python train.py --num_hidden_layers=10 --hidden_size=256 --n_experts=160 --experts_per_token=8 --d_expert=80 --d_shared_expert=0 --hidden_act="gelu" --moe_layers=[1, 2, 3, 4, 5, 6, 7, 8, 9] --router_score="sigmoid" --normalize_top_k=true --routed_scale=1.0 --balance_loss=0.00284 --balance_bias=true --router_logit_norm=2.0 --init_std_router=0.00807 --lr_router=0.000496 --vocab_size=8192 --norm="layernorm" --norm_eps=1e-06 --tie_word_embeddings=false --optimizer="muon_variant" --learning_rate=0.00968 --max_grad_norm=2.0 --batch_tokens=65536 --max_seq_len=512 --train_tokens=576600000 --max_steps=8799 --dataset="wikipedia_en"
Below are experts of layer 7 (counted from 0) of a mixture-of-experts language model. Rows are named router (the router's row for the expert), up (a neuron's input weights, with its number), down (a neuron's output weights, with its number) and show model dimensions 0-255. Each number is 128 + 24 x the weight over its row's rms, rounded and kept within 0 to 255. Numbers have three digits each.
Before each expert's rows: a language model's description of what the expert responds to. This comes from a sample of Wikipedia text that the model never trained on.

# expert 24
Description: Short syllable pieces inside names and words, often vowel-final, such as De, La, Jo, Garbo, Tortoise, ratio.
router:122137123123119149133160116146166111108144165144094186128141111137115122156113078114168115133154151134153109112122120108108148130137157122163112139109138133159093125100124100108116149129103153127094124128118098121155107094149115094089120109132134133122173116099096071121141114105101181111127130119154100150091103154158095135088137057128125122122109127149104127090117187153111136099140130107130119116144128097121130131079106114122103141141152154094120137083132149117130133194133161077111121122139148144115130162098156168059139110128129099102139109118121145120181110175130121156076126127136159136122099148093166126141139177139129123116093119149128141163145125138091106110135148111140125099120146136159096106144120166148121110089090186135125107112157139180118134158105147
up0:111147146102124112129140161137118164167099130103131171096145176157110138132133109154167164149183095129100161157151131188118109134135163139085156139131170163137115137129105127149107100149104132121118118161119112114154139112149168120127118131124133116117119140095083093115144095119145124115070127077139061152131126117130122149109162102197159128126139142175115118107101148110161121116148129111122193110157153122093110123093084139147091147142116117152113079134149095112127137147120175105133142151117159098116135150097108117134123109090157111159109135139115166125143150094069120147116118128146104126139125120079143105167143125124147138088129168104114163104123129141101128081148109097132138122106139148162136091128134163136121144087094124149100132151120106123106141101132139
down0:127146130123114149137126092099141094128144142131110094169113096098132174113138107147130138107124124130107113165145134145141136114121123146127075121154085150145146118142145123079130157164117145138120170161102086145095136123090119117144162152120141119113116137139161134113163092110144141127150096111143150154096105122115116157131147129136133147086139115143075129114155162143118104128105087131136171130132139115164122117128148138122162129201099121114124165122137129188135166128128125136142140156129112152106092115103138097135120102097148153160091095080114123117128101134141062141102144133126111122109162105160107127147126123142139116111119166189101145111157131137109111132153140051076089163146118125139129171143114127161147153174134108110108148167063139088174088121118109

# expert 51
Description: Action and speech verbs in plot summaries and battle narratives, after a subject or "to", such as tells, attacked, defeated, invading.
router:134100159141109090140144133143119137159110106163138128125089127129119122137136096099088150128135112123136117127097134150190116105123176128122128130126134132158139107146112145103135147112150090157122128134151151131096123164114129115143159152122124147048090150162111061181154134141073161106116121145130153104159153140095121131139067167094143170138098120109123141140094151139134065104154147141145079105144175133153115132104174131125092131145110138147154108103123122127154160128170177110094130123093162128114117135138094129124146069105119141111185136125146101114112091121145126130078133124116117112117150141132149170143131109127087094142122114120129094137142166116145124153115130112140156110091109101123116162158133101154149122146177126169152112138157118129142102112154162
up1:136158142137109120137127113101110098141134115144115108115107118133129135119142112113099143119152171106191132150115114111104134144099145141107135106100140137108116119122146134092166126142060095097104111110161136135126128142107108102138129138119150115097097169128138083182104154126077163101133116109098163092153159110122115104131108144128113157109084101127133120155117147118119118119146112112131108106162162082188121138110138151159143138157102164127138141123117158140144177159138145099113165180097145116141094149114088131135145139130110143094194151128107175150109147117119151163087130174117128087176147098114115180146159121134115118108118121107135066177150144152134110096117128084123079124110130117134108126154125141127106130137148152156135116146171114132151139135157192
down1:150180113132126116141125139137143127190096125143104119180099108128109109123140112117116100111134125149142143145105152151147163129148177134114135134115081112104103124149105125133118116150099110112134151118140131143117164121102075081104190120141146074134103138111110116128143147109132190105144160138127112133111149142120121117153120127115128176133111112162147149123126133142092097117141161114139146127126120127119118117127144149151062067151112149114126121153167131127121109110142095095122134107122127117140103153122108085145136137189115105149207130148102140177126151101175156134069134123121128097117122076170121120160140096143141146107169158102141078137111141166139175075107156100113149129115113092117115101147167101129125159133119144108131091112110144154126106142160144

# expert 43
Description: Pieces of proper names of cities, schools and organizations, often after the or at: New York, Col, Boston, Pittsburgh, Le, Lincol.
router:124145142132166157171103118124066110148157188122111118104106131126131150135134130092104131046108142113144132142154156138139125098137088098146162129139131130156115109133111192127169137135107112140073129102144096098120123109129142124108097093155135127109145120132108126127198133150085106103136117144122141088176157158134139121147123143140138095147115150122137150140136082136136163126123067118139127150108109101100148094114103098094136119142197132148182101145126098154127156142133096108104126144122137106094109077163110134144144180136098143143086112146145138120101153142159149189133116169094147126125151131093120085145122150123150134147160138116158138126151119151098146126116057113120115164136131137126129149149100121136098115145125144122132126131105129124126167145106118
up0:117115096123189153161117148147126096100118096128116149116120139141139133148159133142109146112122160097143110117141110099149121098154125091125135124137144141106104163132125146107138138176154129106102128172121134107131131167150129115098147092154126130102110095128164126115122130121151151115131167116104102085154131147116183116140141127126147090170093143126108131136156103075089136139172102092126178187110126114115145100100119111145125132122152156095149092104106148145112101140125129127100108111154130152143078127148101157155138186129146148114069121121169151116137182102122122138137134148127143139119146137129115097112099074097111142161111166081122134123116150106120115104118147123090152121113182124145097124098120166119192128136175168135128151154117139151055117155104144
down0:112162093100126099111128119132146139135129126122096108125147131134148140106130144092122135131126133137121144121067127129122167081130142141166109109110139104117129108128120133111149154102124135127111168094115141140120138117162095115200112078098124176117152161103147142144142154117143082146139143097131107144092160128107097145141119115092153115148147159157129120138130175098108140125091128165122145134120185130152105094144131114111177134153138138156124106113096154102130128136149143092128147109148110117162113147090121138114164120191081139150168096114140089145085110101094116098075145164157144141136083152119169150114117164119115161156169094102159121100105125088148135141121176129108160155146090130112171161147107146124136134108132192110099115102148131086132143120114124

# expert 25
Description: First pieces of words after the, a or and, especially an, An, un, en, dis, Pro and opening brackets: An-imation, An-talya.
router:116130146112091126173171101132134113133133094149119183140138117148131175127085138114126116125127146116142091128144094115134122152095144101155130128159158088140110167109135118123124170113153203151161136155142094145103156141118128115071155120129109119101144128097157057106167106147130110110110106154107135084119124149116133098154139128098147094182083079116072118112115148130072100129117164107112129103127119096150106121139120144094125141147119131112104143101121120132136099137157134120161115119159149137102106136151131121149125145115117134141094139123148128151125144126135114141141130138117123109101134134136105142137151090140144134144099104164125146141132095110155039145139105079140134133145195148125126145147154104172128186101143135141145141146181150167112158133146108
up1:135129098079137117128104134118099134137094078145095144144100146109152119115086125145148166111057140120126126143132070104139172153130133124146164130126173136136100147085142116085115114105197142101098121116120101092126134096107108080105103110103104106107096128086137139123126166160119132115172135158119098098109112131105150086138127098110122152134132135129111170104141158198101153152125135174151092163133097119114150127120131145150116141150154130088165116125112172143073111113150129102147135148139136094125130123120124158134148117131123124131088139106129144131117092113160110135196164104129122160119134142151112124160150124103121129129111125113174099128154138081140110107130132139145099170170145116111122123167133105126131163107121125104091157115113137193106110126139117
down1:141163150146092122151169173105106161136112140131123141149117146079124099157149129141127160127121126127164139101106140089137135153139151146105122099173088107136129127169120110139145077096104140087111144131102128172162147121135113089065106140133153159111162141148113106115101137161094112152135112151124150106089149097108115117105144133170125136111136189141114111092125068149136116169153106138097118149062138100165118122101118131118076151143111123088165127122123110152123162126141178110136104154117130157109118120098090090153121114120131138134160100177094108138125101151117099116132111114124130113107161133094155131119160106182132127137142162120152133125124143142149093117155146149116109134108163132119165141097094142133061132146157105110120171169121150147125141139122142

# expert 39
Description: Final piece of a proper name used as sentence subject or possessive, often after "the", such as Rousseau's, Chalmers's, Nash was.
router:115108093140136123116111093136076167143163079123142130156097140120151164151126160120137126149090091125094116169104139114152111113133225160141105094114105122157134112116066168144152134161159083129136141143110159160067118155136117115083131147123110160154161094113108130142163119158109127109155155111120088102123141130154114148136147189123135108089139136116112096113086138129117140126177116152099099180145142120121095168173149137141117124129143122149140123155144129116139142135160082152130100091136107102141125107125132103128103095110120133171122114099079130145110124117108126177150127158133111122119164156113169166121138161107093133140122142148133125133130142094100121082108135092128148147136149146143119100131091143132140145153145134124133160126121119167175120129138128
up1:122119070123153165106143154099132122120151129114156117130111123092121110119127092107098120100089108113103159134171126170107090122121158126141106120118133114114119114096115148113157110139133126116086134111105161139095169119183135087125089151148145149147140086061130145168144099091125125131115133156123161117175129116145133140135122128154136117116146131174124128151111120139105154144163109130080137149130129131107118147182161097111122117114142092127126126187126132130100119175085130095168154111100111142125104104113142128110104126166151136164103111091133166127095142105119116146150117163113127118144158082149126134154169140104125187116085141102210116134123088117132132120151132122136109162133153174109124156108090080167115112092115134126115153118111088137131123129176127
down1:111122115138112095176116160177107143101100155135128118119157163135098098165171113104159120107106121151138126161158152118108127098167105207121126121093162142142143199143104094118139136117142118110146115167135151098168122073097104130141155104125148159132111109124136129169131148140148075108113130114141082166131154168140149089095095123101126117152114132097103130122156134139106133136103161121111082143145084172113165101140101123104158125103136179130132119154173139122143108088132134106139148152127127120133150179149123101153120161118130149109115170106155117139132115133107147113052168131103157141104124093098125096127118129121088134146119108122120148128119130135153101148145110114115151145097155136124128115134179118137129095120147105113165132094111095127138125103104098

# expert 34
Description: Taxobox labels and scientific-name word pieces in species articles, such as Genus:, Species:, -idae, -ensis, and Latin pieces.
router:144113137163105128166086159141117136114147114110132131155131079152112131127127123128093115101134135177137086161107067112104131147160142148162143109105111142112162108102154143133134159124085136112129147174130166130187161116162175166139133131124105133092125119144124104180124093104124161127132121125147104153115127149084141133119155126149121130159142125141130121145086106163114156098119143132160139129102152150116149125112085127118144144128098083120098100143105092187149136112141134140098105137094164138110132151169070136179140122116170144115115146124068146161145127083139125113092097094152113101113107128139150138117166175145082113088132179153117126124125129155135133138149117155103096133122142103123150161151111138100103138156144137147145159170131092083143137105128102
up1:141157165126150118120145145120134107106098117089146157123139114161100141107150139116112136108122092117111116121149116131093138133144152142164191085097074146080112127119108137113168181175124174122129140140109110112139167122135073164099112104093096116147145113083113127148148141080140111101089174187134119168124091108089142157126089117129144137141110101153092112135109132138130134103112140096097139117131161127135099123125128160139132112135104120065140122098115148165123125143154100156113146142140101124123078115147124095140110179127154138154067167100095132134109134123125152118130147125137137111111158141122134108123205094131150126106135098113121123120106152153119123178100124134075130114159136113125107143136117120113128124119132086151067112099134120093113143141155146
down1:113134168136145124126167134173099093108119138138086100123106092089133120130154110141129114131107099119114114143120144101127087148113121130115149154147149114135095140154156105120163141072100130110148117132110121122087078120117098080130114134132130096145129116157179119151124074177109102130131134141098128145097127161075123113103101111157133102132138110164137170127154117146141130143078124169127086148152138124129165120110181137153099111125115158065102160121154106130139127145127144147124136135132115109163152158104097137164117138117177151131137155159061149109123129114130154137170111117116108153142169119128111109125111166108128099136152080106143079118141132130138129106165094125146146132186110149177096125120095134156135125176127145159157119145124116198138119108108138

# expert 28
Description: Articles, to, that and because inside running prose, mostly before a noun or verb, such as a, the, to, because.
router:165095150106122091131143128122113136167113096152141141144042180133138130133129167103133137184078088131100115140111144139163150118126163144115167124118095125153161077158104146113132155089147097153140132095127120145115091118129106139139172172150132134129125155129101155173144114173117138130132143161108112132099182146140123123135111148110130183174154139128116109118113107157139095141143101147151134152135181138128142146141214140144133120130107129169153131092118151154147134149122123160103119093140132109088137102145133124105153121102125144130147127113066103135115116145108095120160134141117158134077134175124145140102136133138100091123160125150106116087150189111147124138131137158142139101109087122124132154140161106159135112138154126143099131147119132109127086135124137
up1:152118098114141124130143143118107148122117143126108149086149137134134165126109153154152121137115128089143130107138156130079150145165092101164131170093142109121091173080136154122129160135152129083085105131140100152180141128123153130096105153112098130133114124125101135144091097119123149103129118135132143106136120115133123125113123077145133079125031099146130141115080166137137094173137161125124129096144102142109144087117123133088140111146151122076128130175122077157147114147125123108094150141179130091131179117129162147113143103149112143130130111111146142159132123123141152126106146119121155156173162106123127165146127151137140091085101130093131136141145129125076104069130110157132108127136154152145151140100113144098080131102161169122115159119161146113130128123173146
down1:113136161079110061117121136141130112134149157131159158132145111153192140186093175089145129132173180095122133115116102117144130157129104172115112130126093154110122106149183151104109179155156120110140128133140104106148137096156113143115124133116115137120128131124109135132143093106108114151143135136148141056108124094092120100140147143146118164121135092117146138175116137148139178144091151099128102178117181167087108101170129146101151105120166141114142137132106117150111124151155128138138117137162153108159149100109176146106107104133152089110133099129095119091119126103130116118128107147127111089115132111139124164087117137088143169144134112095131121123100120111117104146075131121138141137115168134128116139093114120109139118170148138134123112127049140132153143119114115

# expert 53
Description: Year numbers and their digit pieces, such as 199, 1939, 2022, in dates, ranges and tables, with closing parentheses.
router:158089159095118095139151134116122123162096097154153150145046175140131125133121160100133137182092084128098115130116149141161154130136164138112163127132095130147161092148112137114134163096144100157141149099127129143116089117108101143148178183150127137124120165120106152156150103174115133139146146161105098125100176147124121134133121139106114181168151140124102110107126104134134091141142095156150136149133163139126132145140221132140143115123112129180146148090115149139139133133111111152106120090152128105089142095142124120111153120095127160128152122108060091129121108148126095127154123144119154140079133173129143142105129133121099090121146128143097116108135182109159131133128139147143132109104097128121128153130156118158140106143150124142103119156113131092133077145118132
up1:126138128125136174117146106132118124110116157145095178121104124095109142099142144132144086193159150115108163125133153117119110138135166128124157117100094105112110153120145114145107133142088152119133136139102139149139150152151129074147134144164095171080128111114157143090156154118119126071166119143130126146131115120123137113103116086125114153144173141129111168143121159119102174140159147144167140086133094088136091089132155128143149077104161150106090152115123132151099122087094178103143114133117149079099127108130148145127105133167136122122117131100079167148086137158129106144118130175131135105103156156131112194110133107144122129118114149123116095144137114107113066103120140137112113138111151121175147138143098141160072082155115103130126149119154131137134137154093130
down1:126152182117141141069178114141044114177104125154115148119125076154157096136089125139116108121161126102134120131148162147081191124151140106137077121110148174147119165131116108105134111144113097112157144119129103139121131090107135160117158117156118127144114115156170174185148116148138145105170100153152103113102121127130130116124168139080089193120074100148111131136119117133136148142109169083149115141131141072114130157094146116140124135134128111137125103132155101119128136111158121159144125140129093134143129124138142108131086141098107100107109112093125143117147123119155130118065155127104115109140052128135131123164117121155113111136150094130145113139121161148167129138173150133098127137122115141125144108131126138157104121139089095142133119142109165143136108122136125

# expert 57
Description: Opening pieces of verbs split into stems right after a subject or auxiliary, such as ev-oke, acc-used, cre-ates, esc-ape.
router:113112108153122103109107135173146128102118093126133158127149119111166098118145079118083119161118134126131178133125159155091146165143146110101110094106084125141139121131110104100126124141161120137096103117086117098134147109134121066131150145081120122156125136089135119152110118130117123169146145111128145117138098144130101123144105139095177130131160122127153099112136112153140129115164154160151085123137128152142159140149131133097092139176147138137177171145154112101151133117134135107177184134085135099144148145141103158110154147148127092145163146114148173125140151141138090175077166163105105110108113127124162133135105088090122143150152119123125129121123109176160120102070139175074090130126104119153108089120128157144142110115170138106167147140133106150131132116165146
up1:143117094103116085095145118129119159137135127138120165139168073110114139098129139134144137161107082158121095119110126094097138114136156120139131116113116127089097130094149176095141114119143122134155133108092140107115098151136140132144120135147127155149145136115125164135094149108175125108145117095157156097115130080130114116103120120068108103182147118110124110154108102131164117114150133147131118140127135125138116178110113128100106137138124137109217133133162084145120135129185114122121099128167137158123146158115105133148141181118140179104154147128132137173140150142129128137160176140171145110103125097122151124137107115115105129066126091111074150140188138156188096131101153125087102134144127134138139113103130114092144091104118167145155132176122100136144126153125140
down1:138143095137124133162139159141132119152138180092110121117122112150105131089112096139120116145125066102139148114143124180146177151122158153146129087090135096134140124130121122156127085054167135175115150114136174117101150131126127126131151093097124122100196175138119124167127102093114136120119166134119103132084154137166120118113144167122120125122177145140135112123128133115147131144116123122114129170171109113120094081097123121115137097114162146102129070172095103107128132132149106163184160116120149125163133116105101167065124130118143123114142078139129114094163143146146164136134101096102126091152126134130120084152119109150138131134112129116161150133133129123152130109188127103115117144126103173146134098086118121113131109161127114142151117170152154130116112122111103

# expert 26
Description: Pieces of German, Dutch, Scandinavian and Central European place and club names, such as Holstein, Spitzenbergtunnel, Bad, plus football table abbreviations.
router:115087093100118119104105124139139138098141132172140140126119107094101114138144141132137112136127121173130155099171123090132120074144114156178136170095146096126081153141140117156109124116132151167099128128107117140157116162121152134117132112136105086102066104137145086128121179084142152152150105132145124114127124112142134116084124155098129176109135080098144125136128157136140126121153105145147130140079113120140137159126126103196161106110111164103125119127109088110102085135143126153085093119135093092122136131158122111162127137148099165158117104091127103149113113124136125123105145116125147085118132170127140107120108140125122135108077101177134130110138082119156083122161071143128089136102160139132138071097125107132139129095167106128142075111138120119109128106093100
up1:151168114142132145106089163105132141105146135164123127136109121113086097145161136086136131113152127135106094055120131092110132143148138166129130132114131129123096114130133131125100129157135124141122151150136097101139126135112194116106150098145123101159118106131138104127074138170143128174108107149129132108140160130136118122107145135149156109111125109112153127125174154160129125104175103089070131112115143131127137083129130122152134126142096124067151108179117108125093140101158102121157134135141121175120150123141124123178129131077102143131126105098132122151090124114115103150111137083114146118131162135131112146091096151143083114111135146094161133181149129066143135152148129161117122114137149081087162127067152122099154168102097099112149144136158142140133102125085072
down1:108112112173151139132121108090127140151136164101119178131102103164137101102116151107192106142092160124084110156147129140157144134131134080114104112114110103148143103115142129147124162125122174127151100114111144148124146093100114135130123176103105131142156114118145140200172149121142125118113141109083141125116107104139169104121122129106123089118116174128112145159133114116131130128089153148128100122111094131119094123123105168187125109156144172172129103133099127171160082130108125136173115090126146116100149130101082122131155122114120097108133132154154124118098127097137119075148094140121158173145079126172142122112079151075123119123161148138123133159142140144141149149108079142108130155163110175121153136146141133124112095151142148142114114077092139114116148145139148

# expert 10
Description: Adverbs, ordinals and quantity words mid-sentence, including the -ly suffix, such as also, first, not, later, only, well, shortly.
router:116136135114152138119094106095117139107153171078102136074110145163139095124102125125120151137080138124154114145109132111167095152119131141103130087098087119106114086111177106121087154101127133143120099107133124118138107157138121116114114106167116121142140184159119152104118098135158143136148090096071143160078149116137155114129147100101106074132123125155099123177156134109136123068105073118133128136123141121074143115131113136134105146145115090112129146160169111122109108147113137078110138107117116123118155089100133104092086167133152135123109148080122123108131136121123111140117100096093125130091115161110162138171127114135138124110103098119099099165090112153122123149092096150140133125151121092121178125131098108107149135138114096152158162104064117151114131119127134
up0:132101120101166125124103126115147158115150090103094095130110124167156100077124128151131137108155140148161117148151119119130130145120107097159110130144161108103088115154140117152124126141147162136163086132134076158121066131118127156098132130152123129151128132146110120133170145119121142109153118141060130156159125119125179111152168128170152103111118166135140150150161132115138163103165115079127133098128155153151136094107144144147119159114186114108155138093144138142076105151139111108140100077124124151144157120148083116151096155058166121131108151109138166136138156065171088123118137128142109143127128195163130102120140126087121109106087118089120137112151138166117117136109123134141089148118116091078129113127130142145128116120094147130126142102137147138085142129117105
down0:157112105153110166142102174133110154101131122134124135133133123113147202129146081104171158132130134158111097112097134117132145087148117121106151177127125136137138130146131130116061124135115091146137150111145110139139143133117103139145113158149116081124164178156151125167139115170105139098146136131129103123130114106114162170100144132163110106132124132150118156158145131114119170115082152157144129144079154114139149120148139144097123120132121137102145097149165127125123112146118133143107096099115113132137148143137103193148140119113089118127103154133156145130122110084111141083121093121151128159090071102093094133104156141120134090129134135131173123107117091128104168110137098079141113115124130139139106126093104116121103146112111197149099116121122121198164147098062111

# expert 1
Description: Middle and end pieces of technical words in chemistry, biology, medicine and LaTeX math, such as alk-yl, methyl-t-ransferase, cell-ular, _{.
router:146152168120154110130126141151089091133150125169143155139079141126130140163125075181101175111180143087126116174156085109140135121106144119155161147104139130124142114112114121194183170129156138101125164114095150153149159119150147162108156168101128143078144148113106099136123146139199078126112124140167126129135167103113140131107148102144121068112155152121126135148135139132129178104136131104089175110137134102109136162086107099128101149111139114125085140140138124136148108111174134105125133137154124164137140148107106156108134111091181153146148158129122148143137125156100146131096133129131149131146134146096129155112144124084141115125108129112131153118164153110114097134108153116126128154135120107136129151115102140122117116128157119145202126097098123100121118169132112
up1:116138107133125092100150165142119105081159143109139126111114144129132134135140109127108089137117143125089100114128100108115121094157160127143103081128161139075130129131165175143119163143080145152092123118107117109112141153105133134065114116145185106128126072109147105134146141096122106115058110122155167141116184136106152149099140105132122118166112120157132119121127112120124164119131160115119126181177105142139092167085122150152094188154148131124130117124133133138110119126125110103129102143157104112163101199110151146099141131114156127156116125126093139153117131118136139154177149114127101124136147129093130153096135131122153113154113175117144130119148094111080107088144151115145152140168184087128150094087115120083105137153130109171150124133137134153109132143116126
down1:125167141124126129098118141110172133135117103150110120086146121110127097098101157111145100166138125114095144129125103134090090083113176109104116114153086115186134130146163099121134117127097120161096172104118116135135121133107117107085146134160089130129092131103120149146129118125123133086147163178116147167111124128148114121143129145106167143099104099193121127129122131133123099134127108155153128135140106152132146145104144132121137130137131105133111080164126094110118182131133100077173133090145142159125140147139123133144123099131125134135126116122113080074094140159162180134145115105112112169156143141146123143157096122166113127126152092131138132099139125174138152151135101142163171179154124161097137090091075125084098102147119196164138144149119137113108165136127127

# expert 2
Description: Location words in geographic and architectural text, such as compass directions, Road, Street, Avenue, bridge, and bays in building descriptions.
router:158073178136123105137127114111130094156129109167117135111132153134118144117106183136185126134128116138133131130098171148147105138107139110112175177125148108114158066133109131097139080133147131174079155121129141119096103147123120126122154102174120089131129138145083123166118113155125179106155125148112149142088132177147133117125142141105114153136092115130133124108132168110123135130121147179110114102167167092147161110067165125148126138111111166170105153154096107102148119157115085132105122103146098089152071105124130115110083120111128140097130133144149089147168120095103098142123119134136119087109108145110120152083149139121148119139128153144131161138116147117149131097129111146089194118149100123108118127162138122148149152167145105117112130110100137130156131102124144
up1:128174147128104132137108147120134109139131088096145147135142167126146132103127171073163168144144131165154113114113133130095112185099133111109120143102141130107140122143146120154161088105127169191108116099152166128123084148117090173116100138130109115123136125100111094141104112153135123122131102099134146106114123122123137113068151145124119132148068095142127147138109150089112134086137122107094117130131146049129130126151109125101102170114146117145139090151129077090159119167088115107124094133135114117115115108141110129127127167121163120099066166145125117099154127144101113142129117143149150099145137092136134151181137109153155117106109146143165201136122105141113158167126123140103161126168157136111151121135092124121151126157140106129112180138124159162132104120123144
down1:104144127145116133148134079110116122107111145112171148154130142135130143108156114094120137150087127159135084176084113121122138129142141106135110173166122131141163105122135104146160103110146117162140136100176124134102137142134068105095141128173100138147134124126178178149122146122153138077123129141109160094113146114112111142111062145124112130115083149144094145163113163152151091120095102151110156157082127115104174137125147089100097146152155173105072168154127115116150139130148140095126142124133151101177149156096111128132141104144122121096156146139155104116122083145102124129142117126143127119145122121143107172151147136134104111138128094182067094140134120132124109115112104110099120165122125127124096107152133160146142160126080128078133141092128151148112131086155156

# expert 42
Description: Numbers and cell values in tables and score lists, such as 2, 37, 44, plus pipe separators and some name pieces.
router:106106127161163114143158148130133130091135126113138082098109130148139119166119143175111155175117115089122085118107120103127138107156097155121152092100159132157156082109126095102099181165122123139126113099088149127120083130104111115148135148118111154102142129159126143150161121129146089105106100167133123152139148112096148117136064124104131162101143128165133120136138133133136124147137123149105161145113126119135105104112171163127108178104125144123129109120150101144116123131095163189159138144142134100115129115115126107097130080119106134149140100130138136147141125088116144116132158112139121125123079139139133156127160113156129068139198119135095159180146125148164116077131151119139115128101114113086112116147084134159126198147153112181099142115096093158136159145139115
up1:137116115131131158117177145104092170135108107125114137102171146107103148098083123139152165102124119130076132132122111164078126175101143098121136104135126132138127155149124109112120131113111151141172128119120150148111192145121122147161112154107151165089134116154166145110159127089103136149125117108141140126104110008099130114133077099137116126101121110139154149134102074110097137156159155130117154142159111155137125109166138120116131128117122126101102105110129122142090152103147187092125146112147153126123153126123081150101157137131141132131089122107160167134134139082107133107148152115121128123117142127110085146143127087126150163113158131133125135174135136101137150097166117127141105136144118137108149119098078126167157166142167106129095173132139150149122097124122158
down1:134115153087097157142137093138138152149093095111156121121135123122131152129130153141088089158107132143172120143167109147113110124147122136157171145094146153187125155161087114102142128135139078125114094130151147170098092144138186170135144149143125127133205140152148126154133145113106130127090122141104115103116126106102135143127111131166156104126131138115101123104175127145139107110179120148126100142112142120124130123120134169107113103137182114117158153115095137088088134125093100091149135119138142110083115103148110105114149108133123099081111110125125142126153097072121140125068127130123174133138058118134127121132123139153157148158115107118137164145118139125116150132152132132147110161085130148109146117148133091115128121114093124125165160064156072125134136178119147

# expert 16
Description: Word-start pieces of split words, especially s/S after a quote or hyphen, plus prefixes like ex, im, post, con, and is/as.
router:097192102125151113083144135127159149128098107121089093162126141103076127160165086111111119151118104114088097089101161137127132106136095123119158151096139143112117157091110107115097130120129107092091079121070136119152153124131131121094092136097113128139122143124139141172147116108113124117092126167132131156138121118116113138098108175145134119058109115142142112135137158135118106150114116102105091128115127177148117183124100177148145151097076116144104157091135145144118093161163113107130139123114110146144152142110150110125131131129103142130105137147155118155152105162083176144163104136142146115102118111131133095108146166156145094149091120113139147128130096151136073121100103078141158109134137145106124160107169120125153163101102105134092143118142148122095123142140145
up0:123109127155125150094147124109108100123155119133088071164107141130141143144154097118097133088164113132118107145139166095084143142107098125155155112094129107145134150119135090138168160088122076133088091156117124123124146156159095123082137163119142135125120129149117093085105129125147148131105125150103137097109128144167113101148145101146156135123099128167120151121131131157050146129104104175091105137087129127144127131137115170144127100152104204128106172122133119162119117143139107096141121150113118130155114118133135112157095171112150127077139151137132129143116130161075162135154097136133120119139106154142126169109134106141140187141137108097156127148129107140160129140118093118109156124100150130107134126115127133130128189134091129142071123084134149183096133097130100
down0:097100103128111133145175137173159119120134115109083118117154136144137085140121153096090167137113147119140154131115133156143161135124095131140165159112133154110164085123093138147148096129088155128106141079114082144123127159124084102138119093132135124103083151103174144151123146126176138125106136127171100104150109100113147106131121201085125157163127123119158167123137106106127161120099183107151091083096095148147115138144142151087144122121146119162109171163118124138118116137122172122119148110115105178130163135162148131101127110140098127126110110086120093115122136167174118153107131139112120134086115095141148101084121102125074138138113109124123140143188117122116111125140099104136139120140158165124148116171101116135130125142116157117162147121148181119096134132120116

# expert 23
Description: Capitalized words or word pieces beginning song, album, and film titles, such as Love, You, Rock, Bl-ood-letting.
router:124147154152109109104064124127153136121132122109157139106138149064117113125101126160138094128124157168127120165094147108116121154146137131113133121106151120120114133132112146089128155175118142132149160161121143090141170143117114119131093135146095164131157112145133124116148145167109153137159115112113124093125118138108145150106125081101085125150126141155119150100091156194111140103124147083166129134155106179095117114092147169151137105167094128149116131116155134145114130120126075136133098149126106149132098132090132173147122119112118094126145127145160139096155102121114142110109137123103132163156119028127113128120121123099156146125121101119118065132119096129123115167116107129154158110086162131143154089095085152117131163106117150087164123156145103178130117132127098
up1:138138144138140149073113135126123076127118158054088136082113120084186127105112110111107122133139134139154137158112080116135097133156140135126146134118113111101138168149134088113110095144138116138153144123109122142092166118106109112112133128120149141115136122129098135123120154135128159099106155128128120101172132104119091155144147065118136138123163129136125125135117097093109153116097129138119153139102123151114144149115154123123101111085093150132127122101155098161110109142140137159134114143121121162139111164116103144162088140142177071158120122118118114139161130137161125096127160125071101080126133091122101163130116150111131154170153103121113088130150075125123097144147096102130079122094154130138120167113090151117076157108115077078110170148140124160118106168140159
down1:138105153123152125150120111137106110138100138124103195166130102143106148141101128095098144157129175134123106090140109116090116093139139134083133124116127134123173116121174105117128126148149074163132105123092106105131093108131138149117109131153176118080149133120123134142125156142139112149122124113116118120120151058088129087103116173132152132112107126139224123138123161165107157108098107112108120102121146115158165123170119125129091147133126141146116152138117072134126130116069165121158139150143102134129124141136111134127126108112122153133117136116167145112154126139148113129152137150138127116169108137146153124171134022140151141096118107136158146079115153123110104137103164149097130112134125134189141141129112103111151166164105092127145147123105116124121160114110118

# expert 20
Description: Month names, birth-year openings like "(born" or "(18", day and year numbers in dates, and coordinate minute marks.
router:105059170111139132125135152163125112086148190167157159094102140115138076157098132128173143179128128092130130093157149115100184114138146149107131128157092118164172156120086099118117143144143143106116128068150144120125102153130118137136123132128131141141138136121118159133160118123137133145126131141114120143090118154115125117126113119115081145159152126154104106146117137149141112154123081120168122142145166124101140132139182165106160158125176128156147101118115146136145155127161119134120147113159146140060142119147138094113116086114123099098124131130146112142125084121108065165124106161098148157099145128168105162131157129141104121141108162102121107124115137093149103120122143131095140143119137117121151142154121136164100098163130144125110121134136131049170118164151103
up1:142128127110131156130118161100167141116148146107158125092113073136165162111116103116087102142114137154114106138161097086148138138152119169171164114151133126143160107112123129078172118137092121076096106130125145148125117158122130155109101082164125177126114173129115093117112143174094117088160139125113139134128132149140116142143155109107137165140147103126114163155125092120143123096129109106118137154102176174142149104104104119172118142131137156096129097152127109120108125138084126120116093136082091124150145148140111157115064097120114097134117137127143118125104111128129127115099145126141123117145153160142069155154097129170128131104114161106137103195132132085155150139140121135135138115091145087153108134146129085127102086117147082134126164118142138142138070165132123
down1:117099109128095100077139159131112129137098149125154105174110130145094160102165101147128148083145108103114104109132124132136103151139115102123103103113118154098129122151116133136111149108168104116116162138156188099127111095118140101116124144116102172127101102168110143112127158129128188173077144130139123159147123158075137104131183148087109161075101147125115149097161100158105141161140121149145111148159115111152050159120095108117123118137123144134147138150122140124137147123151134137113119146118108137125143125125110118128131099168129127173142150132163094154120129105166156157146121102108116117106122113157133146104175129125129130116163122139082168104092123152089082175124148143141116134085134063148115138151131142147144161144083115094154132124120166136162110107122129